{"d_model": 128, "experts_per_token": 2, "d_expert": 128, "activation": "relu", "moe_layers": [0, 1, 2, 3, 4, 5, 6, 7, 8, 9, 10], "routed_scale": 1.41, "balance_loss": 0.0195, "vocab_size": 2048, "norm": "layernorm", "tie_embeddings": true, "grad_clip": 1.0, "batch_tokens": 65536, "train_tokens": 373600000}
Below are experts of layer 4 (counted from 0) of a mixture-of-experts language model. Rows are named up (a neuron's input weights, with its number) and show model dimensions 0-127. Each number is 50 + 15 x the weight over its row's rms, rounded and kept within 0 to 99.
Before each expert's rows: a language model's description of what the expert responds to. This comes from a sample of Wikipedia text that the model never trained on.

# expert 0
Name-initial capitals. Capitalized first pieces of proper names, mostly places and people, after in or of, such as Val(encia), Ang(eles), Mar, Jun.
up0:43 49 50 18 41 47 58 52 61 35 58 58 40 65 63 15 45 06 67 47 28 16 71 55 60 53 45 80 71 50 80 47 36 63 73 49 56 61 31 49 36 35 33 49 36 44 52 69 50 37 78 36 49 59 52 51 52 51 58 63 59 70 35 27 28 58 23 14 50 54 54 56 50 34 52 43 50 50 23 66 39 52 50 66 35 53 37 45 35 57 42 52 50 50 38 50 50 51 53 48 50 11 50 66 53 74 63 69 86 40 48 47 47 30 50 49 68 50 49 21 78 50 35 54 40 80 51 39

# expert 24
Table numbers. Digits and numbers inside pipe-delimited tables of sports scores, standings and statistics, such as 14, 4–1, 34.
up0:49 50 18 42 51 68 51 42 51 45 59 48 49 49 57 37 46 58 79 35 16 33 41 63 53 52 45 36 52 62 55 49 49 99 51 50 51 51 53 41 10 45 52 52 50 49 50 44 51 27 32 57 42 49 52 51 19 31 41 76 52 84 43 62 66 50 50 31 49 31 46 44 51 36 52 64 36 46 35 51 47 55 80 46 50 62 23 43 27 55 41 65 84 48 50 54 12 51 26 48 50 47 78 61 50 49 38 19 20 48 54 33 52 61 87 43 41 75 36 68 70 42 20 53 48 38 51 40

# expert 3
Sri Lankan, league fragments. Capital L opening Lankan after Sri, plus word ends like ference, ague, ivision in sports tables and list-numbering periods.
up0:41 69 66 33 48 56 48 63 48 57 33 47 67 40 33 13 78 70 49 48 52 39 27 60 53 43 44 68 43 58 56 50 52 65 50 81 55 56 63 65 95 50 38 57 32 63 55 40 76 48 53 13 66 59 33 44 74 42 65 60 35 42 37 45 51 26 50 50 32 41 40 58 39 35 49 74 30 38 49 81 31 45 42 51 72 38 50 63 52 54 33 64 49 47 47 49 32 71 49 01 88 55 61 59 50 63 51 48 46 40 72 66 48 38 63 47 53 62 22 45 50 32 48 53 50 71 47 79

# expert 40
Past-tense and word endings. Final pieces completing verbs and words after a short stem, mostly "t" in felt, fought, plus ort, est, eat, e.g. "sh-ort", "arr-est".
up0:50 40 46 33 62 42 38 47 81 39 43 67 65 48 52 31 55 22 69 50 49 50 73 62 53 49 26 43 61 99 69 33 51 50 41 57 67 50 52 36 51 21 38 65 18 64 52 30 51 35 46 49 29 50 20 60 18 53 52 48 51 50 56 74 51 40 50 55 49 31 53 55 51 41 53 50 43 46 41 50 43 44 47 50 30 58 49 50 15 61 50 83 62 51 64 56 50 46 39 51 50 48 98 56 64 52 18 52 27 65 48 52 16 23 53 50 41 49 53 51 61 63 50 52 03 47 49 66

# expert 51
Latinate word stems. Middle stems of long Latinate words after prefixes like ex, pro, in: except, society, profession, develop, official.
up0:52 50 48 22 78 38 54 45 78 28 47 28 26 32 63 24 55 44 54 54 69 43 82 50 72 22 57 72 52 50 71 65 49 47 20 54 61 63 58 60 93 49 41 62 42 91 50 34 65 39 50 51 79 51 63 51 25 24 59 52 50 38 50 59 73 69 54 59 36 74 50 52 31 64 41 47 52 44 44 56 45 56 61 09 39 53 65 50 54 49 50 27 75 50 42 49 64 48 44 34 53 32 48 40 51 45 29 42 48 35 52 34 16 39 55 36 60 60 52 48 64 40 55 38 20 53 58 64

# expert 39
Vowel-ending fragments. Short word pieces ending in a vowel, mostly ro inside words like petroleum, destroy, wrote, plus de, do, en, bro.
up0:34 57 47 53 47 50 66 50 52 18 37 61 51 50 78 58 66 55 42 30 27 41 50 50 82 51 05 64 52 80 00 40 51 71 51 55 45 92 48 19 30 46 50 56 51 14 54 48 33 50 66 54 55 27 53 30 51 47 53 49 60 52 47 53 50 54 64 45 64 65 31 60 77 01 41 51 68 52 50 50 55 35 59 60 50 74 52 52 29 47 46 42 50 43 31 49 54 47 49 54 52 50 62 49 57 58 34 54 51 30 19 26 47 49 65 53 52 59 63 64 51 62 52 78 40 50 48 64

# expert 27
Occupation and role words. Words in biography openings on job titles and roles: assistant, current, named, former, American, by, to, plus list dashes.
up0:46 22 51 39 66 66 53 50 48 40 50 52 58 55 44 40 52 38 58 49 33 70 39 58 93 57 50 42 68 53 00 44 56 64 63 50 52 59 63 49 35 01 47 48 43 52 62 50 37 50 27 30 42 59 30 42 68 71 49 53 96 61 62 43 43 31 51 68 22 43 42 47 64 53 37 81 44 48 69 74 50 57 48 64 55 32 38 38 22 77 54 51 46 39 49 47 61 57 14 53 71 54 26 57 53 49 57 68 66 39 40 60 53 36 49 49 51 50 38 67 39 51 19 38 50 38 42 51

# expert 61
Auxiliary and copular verbs. Verbs was, is, were, had, have, been after a subject, as in biography openings "(1925–1956) was an Australian".
up0:51 33 51 41 52 66 77 39 47 51 53 29 67 46 52 51 41 47 48 47 46 46 48 62 50 40 55 52 67 48 45 54 50 18 50 54 18 65 47 50 44 19 78 66 52 95 50 47 44 41 34 45 58 48 54 64 31 59 31 65 37 47 44 73 59 51 92 33 53 29 44 58 51 39 26 62 48 46 42 56 42 22 46 71 53 61 66 18 74 00 48 49 58 55 64 50 55 52 81 50 36 49 39 36 66 52 47 54 32 44 39 39 18 35 74 56 42 46 50 35 45 53 92 58 75 57 54 60

# expert 57
Connective as, list dashes. The word as (known as, such as) and linkers including, called, became, plus list-starting dashes and table pipes.
up0:59 55 40 17 66 60 99 47 43 30 50 70 51 29 50 62 23 76 82 72 49 23 22 44 41 90 48 30 53 50 43 40 27 44 68 44 37 25 52 33 44 49 56 52 49 66 41 53 25 54 50 46 40 62 40 36 50 57 42 54 73 95 48 65 33 51 48 30 49 54 37 49 51 47 45 46 59 74 50 50 60 47 51 50 42 49 45 46 39 40 18 50 51 76 59 58 45 17 69 53 58 48 52 68 54 61 39 50 33 60 57 68 49 40 38 12 64 37 40 48 49 67 48 50 52 42 48 33

# expert 28
Capital D and V. Word-initial D, V, N pieces (also lowercase d, v, ind) beginning a word after a pipe, dash or parenthesis, e.g. Dutch, Dissent, Volcanic, drug.
up0:51 22 59 23 35 43 50 52 54 37 68 49 50 72 50 50 47 58 42 41 75 50 54 32 30 49 53 64 47 48 46 53 51 59 42 84 65 51 43 55 68 56 54 89 46 67 51 77 33 49 47 60 69 36 71 68 66 40 41 66 63 45 49 43 87 32 53 52 52 45 23 23 50 54 49 49 50 61 27 29 78 54 70 52 20 12 52 44 55 57 06 54 51 19 48 73 66 50 35 46 52 56 38 37 73 54 54 51 49 56 47 78 51 78 48 43 45 48 35 42 53 95 47 50 51 46 51 64

# expert 35
Word-final e pieces. Pieces ending in e, often a word's last letter or ie/ee, such as bel-ie-ving, coff-ee, D-e-ath, Re-es, volun-te-er.
up0:22 23 54 50 51 48 49 53 47 53 26 49 51 63 47 47 68 49 60 55 48 52 39 92 57 17 19 93 99 66 62 47 53 64 55 47 50 47 85 70 17 38 37 50 54 60 46 39 41 69 46 36 49 48 65 43 44 28 51 54 23 48 56 44 46 53 70 50 67 50 51 58 49 35 49 58 56 33 42 53 48 43 66 58 36 60 63 30 50 43 52 51 77 39 50 50 57 63 44 48 51 52 63 54 48 68 51 53 36 63 41 61 53 35 61 22 28 66 17 50 51 44 50 50 13 23 49 73

# expert 62
Stems before -ation. Stem pieces ig, ag, rel, oper, organ, educ that precede suffixes like -ation, -ative or -ated, as in investigations, relatives, Nigeria, Brigadier.
up0:66 54 57 34 47 52 63 76 50 53 49 63 47 53 48 60 50 34 50 57 55 57 43 50 49 45 48 41 51 50 73 18 90 51 49 50 54 32 68 60 56 36 49 50 36 50 23 49 75 50 53 52 51 51 41 35 48 48 31 99 51 73 49 69 48 41 05 53 80 02 38 48 59 57 55 50 53 50 57 67 20 54 50 68 56 22 30 05 58 30 59 52 47 30 63 42 22 55 48 46 48 66 50 52 59 50 41 44 61 41 51 57 50 29 52 57 47 47 47 51 50 50 51 44 46 46 46 92